config.toml
experts_per_token = 4
normalize_top_k = true
balance_loss = 0.00396
init_std_router = 0.0077
head_dim = 128
norm = "rmsnorm"
attn_scale = 0.0884
parallel_block = true
init_std_qkv = 0.0222
optimizer = "muon_variant"
Below are experts of layer 6 (counted from 0) of a mixture-of-experts language model. Rows are named router (the router's row for the expert) and show model dimensions 0-255. Each number is 500 + 50 x the weight over its row's rms, rounded and kept within 0 to 999. Numbers have three digits each.
Before each expert's rows: a language model's description of what the expert responds to; "comes before" lists some tokens at least twice as common just after its tokens as in all text. This comes from a sample of Wikipedia text that the model never trained on. Tokens count by the router's weight.

# expert 41
Description: Nouns after the, of or in naming places and institutions, such as building, School, Museum, Hospital, house, field, design.
comes before: ",", ".", " of", " in", " and", " by"
router:501556447452564473558562554471475479530455574525550480491520501480430458440513542446543550441565448574575565432538450565551547584542516550479446487531465451524460576444540471537431454430488552442447545456568551419482470583448469442589514451454531417469432482473535453480534542444438533539562548440555463440580557566560570536538447465475473441436450438534553515442556539549555546570426431573495443502550449440463556544482447473562448429566459552512568557527442556476552444502534432433546425548451434471431553458456556561474569490450531438543550552455562477564430563438555472455425455460531524554478490498441447450524522515473513546422428551459570542570478445555476496524451578463563538482563451478553553494564444545552539439551459533495539558436463455567538465552418443

# expert 18
Description: Table cell numbers and percent signs, degree marks, directional and descriptive nouns like west, minor, zone, plate, and word endings.
comes before: " |", "N", " ", " was", ";", "0"
router:463553465454563453538571535447485451526438575551524475463519519476442434425538519446541547444566442577562532450538439557556572588544516551494435491562459458521453572443524476528438478430498558449449562456548546421479442573437456443586519428454537424475450485472541444499544556467436538525559549429540445463583551555558562533530455425495471440432435459527533542442550563540550536579432421553537461514526429441476552529472445472558472436546472575476579545554430574461567440508507440439533430554450428455429554459449559536459568475458549437557551531449540492577458550436554464456459454473563524561483507484436442456534528502493498551407436536483551572565476468540476497544454576442555546489560443498553563487556454561513557455550466538508529559439435467557554470553427437

# expert 1
Description: Capitalized first words of table cells and lines, especially column headers after a pipe, such as Date, Year, Total, Votes, and month names.
comes before: " |", ":", " York", " hold", " votes", " Zealand"
router:496564461449536438486532516434420492594424377495556552496443536421461442434549517466493542481591506558605584501562435592545566508532461538511497499531477437457440574440525436511431512440435523429499485512517451431544561557555449442557522423431500446448482383474483520504453516426417584504474514450487474449528579508537489477516419507572445475449421470475510549439549503514496462546471514478464418581506450400464527562432506547560469456548527573497529561498459537449554488567411403447480406491434442387536551435468586508511559480527508499498478524445465511608486500496484489486510478469559462548456475501486409473541590467494556627562485535516509595508515490527436516547501576441509605416549468557550511553546461544483551516495475561494494564526441453509585563538455468

# expert 43
Description: Past-tense action verbs, verb endings and conjunctions in narrative prose, such as advised, told, became, when, against, until.
comes before: " the", " a", " to", " that", " his", " he"
router:578540558430565452484466570468441478521517551587468525439529566476510500478464428489499511531514505394434485567500512505508513540518423541489427427483435467537537539493382447524505477538436563585442500447520521506415542490515421468336525430586451415464541572420505470491562520572500561567544470470525518484513480533545417592544621498451552484479514458508558467535392557579574493423464508515438420525391515453459522534498457479539539432583428540482461562414440542497524520634482548475424528414503514508495549500501553566483552458491549554486502515462492484447460551546484487509458446574524512434522431424528497498566520545503481404485444475441555353523467520487548528477507478464520479449551537409514450485545465432535505481565512486579541478547581591515543494529616512

# expert 34
Description: Pipes and semicolons closing cells or list items in tables and schedules, e.g. "Worcester, MA;", "3:03 |", "1893;".
comes before: "\n", " ", " 0", " 1", " 2", " 3"
router:508510447578459458569514419443531581469455555497516592469511453455504457554574410464479563463530438519588538488519418539508402585522429473419477548472490544553489466483507522458576482432561565442487609488542570460449502502437475516516485510458434538537487502434415484425553559449504450609528530472511560449578585565527527546497525466391533472465480401549461562410468573587513594498548475573497457501612401468496521462591456447533555477525416547454514581522463548460545483572474473432546456599468435477431538498503500494511559595484428448535491412537523554570437441466573462425491477439557529562439545507431509482482523472527561536478463470419515432554452427465491545436514542487525527594477433432528448449484477505444508459479526534515504453441489469536547466577523445

# expert 31
Description: Line breaks, sentence-final periods and == heading markers, plus election-table words like Votes, Turnout, ±% and coordinate separators.
comes before: "\n", "-", " States", "|", " The", " %"
router:503552608521562462441488496570462459474433422566455506526441448506468450415529538444563496459572551478542537435486474511520538582529477574496420567510495463495531603409549449538409430578527498468512570452406491505509522628454424548543518475440560564438507480429420477481491548498546573527535534534475484473513534572520586498575460491447526465400496476509584535434556412507520570532484461478488518592570498502552542499430466458548460514548440547569442549580565557503520497477467432499479493511482421449538576453491568542415491504478580467542581564434490459431450567507575537481508474473500516562433461530457499524492548516460548460463552538490473594448567460494433561444530456452547623522523502624505606502413461498528544494550553495520576616541444438526490442476479441

# expert 47
Description: Forms of be and have after a subject, especially was in biographies like born, plus is, were, had, has.
comes before: " a", " the", " not", " an", " also", " been"
router:470564542464564482502489550446445537456514471525476431470580434435507435532479456460480462421542434352508469522491463480552516495530503508572427467455453566510504500484467530420645569556557547493517478398431555477529430422426438531596485445490499532407476564477518443527497528433434444535473484522470491490519431581435495467527611561495442486468435523612523461529414548512516480499477516567419481533533520489582504576564521506458418442561459474403519538556480491495555492601546468509470555541438420493482564475470552468573578474430483465533493554523388496516412506532545450451479500597543596454503493440505405495524513587556551527588526457477489404523463560568552510484566421511561510491419564454465501483503436513578543577502514535486574509432460524591528515458555468

# expert 45
Description: Stems and suffix pieces inside common words, e.g. rest-rain-ed, suc-tion, drain-age, clean-ing, and nouns like service, show, work.
comes before: "ing", "ed", " of", " to", "s", " and"
router:536501488438447468482501554494409475545464468561523415479510567491572631500440483490510513549520464509490448497544504513576480519461466583452464437555452449507469479479519482537416548482416479503481577577571496539462493540486461465483485465527556489487466550487541501447572421441455593512552503473513520445441518396551534576551448416539465477542516435566460423486492424533599544525521480538569466464386439440519538527470479462526451497582553510505556522490406449540487442590517568523539450477451492482539465528471480512437505501533556495528414487480533541499449524498443582412440386449432498577427438543517473482534528551464502482469452583459564461460537425585439549566419525466509432616511432419589371457481428473405580478554531429365523537468554521492553554411518498

# expert 23
Description: Numeric tokens, mostly years and table figures after pipes, dashes or parentheses, such as 1993 in (1993–1994), 5.86, 68.
comes before: " |", "–", ".", ",", ")", ";"
router:416533518501513551432576482506532494506443541453442569478493566509446490446552526464560577445514586508492594456493547574470517525524459495445471432531522467451453554457439575537570542480545417412471500541456534530557426563510502510498524499467463415414453559481550439462436458465538451626520492455447486416554511584562567416456481527421584455453594474479576580469508558528533532535401472493526498450515452562431580453467488510533432440472435488562441515596483579506541534518612487429547507508481551487545538442444503530514548406420515410548502518563571496573491538422496486437449460466563421554605510498548429436480527526532522604413527436458577513544543440519469512570430523499547509530539458556546521488523559558526468470574555571541478498462473444531549531579446428

# expert 46
Description: Newlines ending paragraphs, headings and table rows, plus sentence-final periods, closing quotes and parentheses.
comes before: "|", "-", "\n", "==", "The", "==="
router:547516525444611431507434557452536402543424504488409573474412418601463464450524584463487515448545558538522453520557506518544414486568404532456442521525551456441496488466541488505463433491518488500451542445404483423457424458536453523558555495483535541533498529573549511574499552552493588470479544572485523544558568525546497511419598493519512546422435540554435506405493525513545427517443517543491483401466574444531583507513494525536435539561484479459399436490455520593498453588423507461444498541426550462563456500476461572531536546489499510575544460483550569503552518402452478462436430457515447473421430516468431419429466464490486518507486500490457510410570403541528450396563576414530591513572514537560563543420544534537551480511572493477459522489522427445533481476496488

# expert 15
Description: Final words of institution, country and organization names, such as States, League, University, Association, Union, and country names in tables.
comes before: ",", " (", ".", " of", " and", " in"
router:548503411575490519461534468474558482528500534417428437499474496434493546530586511453524538430467466541536531471363532532500489464572569470500486407549503492546521573501582487507612421430525494428421476396581528551547550536438479515525384548431581417496472425454511432436474511469458424467502550517446496455531497533425567522525532570536533429488470470548444502497503438485520517537450500474487499351510482452404541493483475462518460449506543484540516533473508502491456383586543494475437438476407435515493536511571543449484443504404431461454459507503451486486398482550561472508520580539586436569545535441550571491535483622447406405516416539546501491551558449471490541478455476579542514596452423505538439538466477543475520540486600580540542536506449492551533466479425509

# expert 21
Description: Unit and suffix tokens right after digits in stats and coordinates: %, km, m, ft, million, °, ′, ordinal st.
comes before: " |", " (", " 0", "1", "0", "2"
router:427529526452536481535579515437396561556455529407522461395525473561461430478439549482500531411528405614551446388527512518562519542565469560461498484564572445464509571473514406545535576480470603478513500457574536518484526564478519498517533425537495482525472488496415464484507488399490466570510535478527406542532557553494511449478459528514431447452494491494453563521588530587571564488427430484469585475483502511478543546469412450576449478553463571372438566533452532423523461491466505524528515487481443545458567446441517522406471522427442503539478488470512486496459535433501555474432538559541475528452513476502425468423576483414424541468549489428496606546420528551439496559474586473480559432515429530587467431572436506441539464544458489456550526500503441573547594527440474

# expert 0
Description: Word endings and labels in infoboxes, tables and taxoboxes before a colon or bar, such as Cl-osed, Add-ress, Lepid-optera, Record.
comes before: ":", " |", " of", " by", "\"", "=="
router:519552506566499470520515536446452428559458477382435538516523588492514535443553530494571548449521485566595553498385484560503552579574531554478442486547462472507471568517559517541434447458436433446482431544592519541449572600478471507530438608469465490518490560445512432553539503443456480452545548461516437434574558490515541524556468488602456439517524451557506475515538467497530507548470451485467522510485408403536545488503596545526511466482540446426567516540500558381586479559423524483418496405476510520531568438489561584437488411461544464509558599394539588631486475450488528479499465410533473512505521493541465434508581477440505534510461474523499471559479457567497468513517509578541507558506457599536392469468497574563553417514549461607516493488526552482496582495434511

# expert 16
Description: Last piece of surnames, place names and foreign titles, often in tables and lists, such as -ville, -ford, Rob-les, Ply-mouth.
comes before: ",", " (", "'s", "i", "a", " –"
router:558554454509472469531454568489509482489553548465493444551604583423491498414513433484535430454515456410468532525514432493525471478547582421476486470473482510489523430589547496527463454457449533481460436480465583479543545525441492446532504569434556522441410482488426436475536466459490410473554439487477454441535514500388482432545531502602551485440429471383432556425574434490561564516535441558540503459539501465495557582523506498493492459473435522518602535556433505541464488577518454522445442489435455491439459502552540524556548506468575416457440613486484480565431528560553414536609629583480557466505474518489536517554509517400535438516455550498581569571550456390534536454529491555587509551476451494489459599562475563532562583502526534438547520452437529548533476513541467

# expert 5
Description: Full stops closing sentences, plus abbreviation periods like syn. and initials, and other end punctuation such as )., "., ?, !.
comes before: "\n", " The", " He", " In", " It", "5"
router:577549463515478461475568600437485445501478533589565496477449429397423486462592549449471545470480539537528450496478439480576527445520553539458433536581421515445499560419528480536504477432424472463511578521540572420441450544530500444502491541463517437530428453448495439442493461457422461582578551461471490498523577569568494566422499516474558442524441520542522388562476575495561507558463492506444454490546465465545585463499433454556498595479537553564464586407438553467540471533554584422571436540488502445512563515463544537433440549499532430540515427462509490483509443547525433491450459491533503567509567472483509452490456486448506489422419586431515536568445458571444441499587564444565477440538504593531495452508479566452447456559499594474515454399462443502481438592477483

# expert 38
Description: Prepositions like in, of, on, at, from, during, since introducing places, dates or bodies, as in "Representatives from 1995".
comes before: " the", " a", " his", " New", " its", " this"
router:433431531446483535615571405508504499496486566464464614529531546558467390479430491482543556529546465528458465526541466515554522501582583480510463512423447614546453515513451560426507428486515517504540569518458493439590595421482446526531412494574497455492562503486478480499534554522421483563528513543548432557551493470548475432471436570504395432427538492462498429537462547441507554481526494482485518561557487493439476520456490444488444563476528477566519534471464554449504439535594533498462488537452493567481535484430486474431541455538516516519498556434472581559577460496447516405518442481589543616526513461421471492423502551553417580582431440514432438488453535484543521400579460457451537407427561480540526513505440525473443456507358597557436566495504592523499506492534465

# expert 24
Description: Table cell separator pipes, markdown row dividers and section heading marks like == and ===, mostly in sports and election tables.
comes before: "\n", " ", " 0", " 1", " 2", " 3"
router:491514594564513459562490457471575482540454542429461570503496404493506428428563430490481527477556478479509540489564415518543420585477424499438462587584561455464469469455531509451464540463505597485553502439476550474433478556465481590564532534395520530543501547434464525524473561465476504531492563371454581430554549537578571544450557422405417504493464438573421596413562535504481541461522504569477495507515466446502382472558499486479465406538436539484472563527473538493587528503423429503591491560495583453515557478464459567492460473481557460501580451418575575508514515422512446454469453478551591579498490464459480441446500480487560538571458480433455460471470549518506448518537507455480473489563504434510558423547537542449507450487625508464469514503597477555484458500600458

# expert 29
Description: Closing parentheses after years or ages, and adverbs or quantifiers like more, also, not, only, other, later.
comes before: " |", "\n", " than", " as", " /", " be"
router:460600456533524495532600547449431490533451518532469524443499530459485442475519542446539523468517483585557564469482458521507508582577530522455443537485446515480480576472577457529490440412533544446431542517571521428502446485453460428536517446498568394444446526491555445504507478434437552547512489450560464447588589555572554555491469473508515474435425513519524551440570571585571549600476438540569555514560468432501505530477461538544427420524554582444468455500475526423554417513475362441506425584408542449506530441436567567500559567538484485572515553502562471569395587463488495496431466444525565545497504541473456463573511531471552573434501547504586555596442467471472509492508564458527506505576481471539528438526480557521588426593531540457513555426522552527522516537443432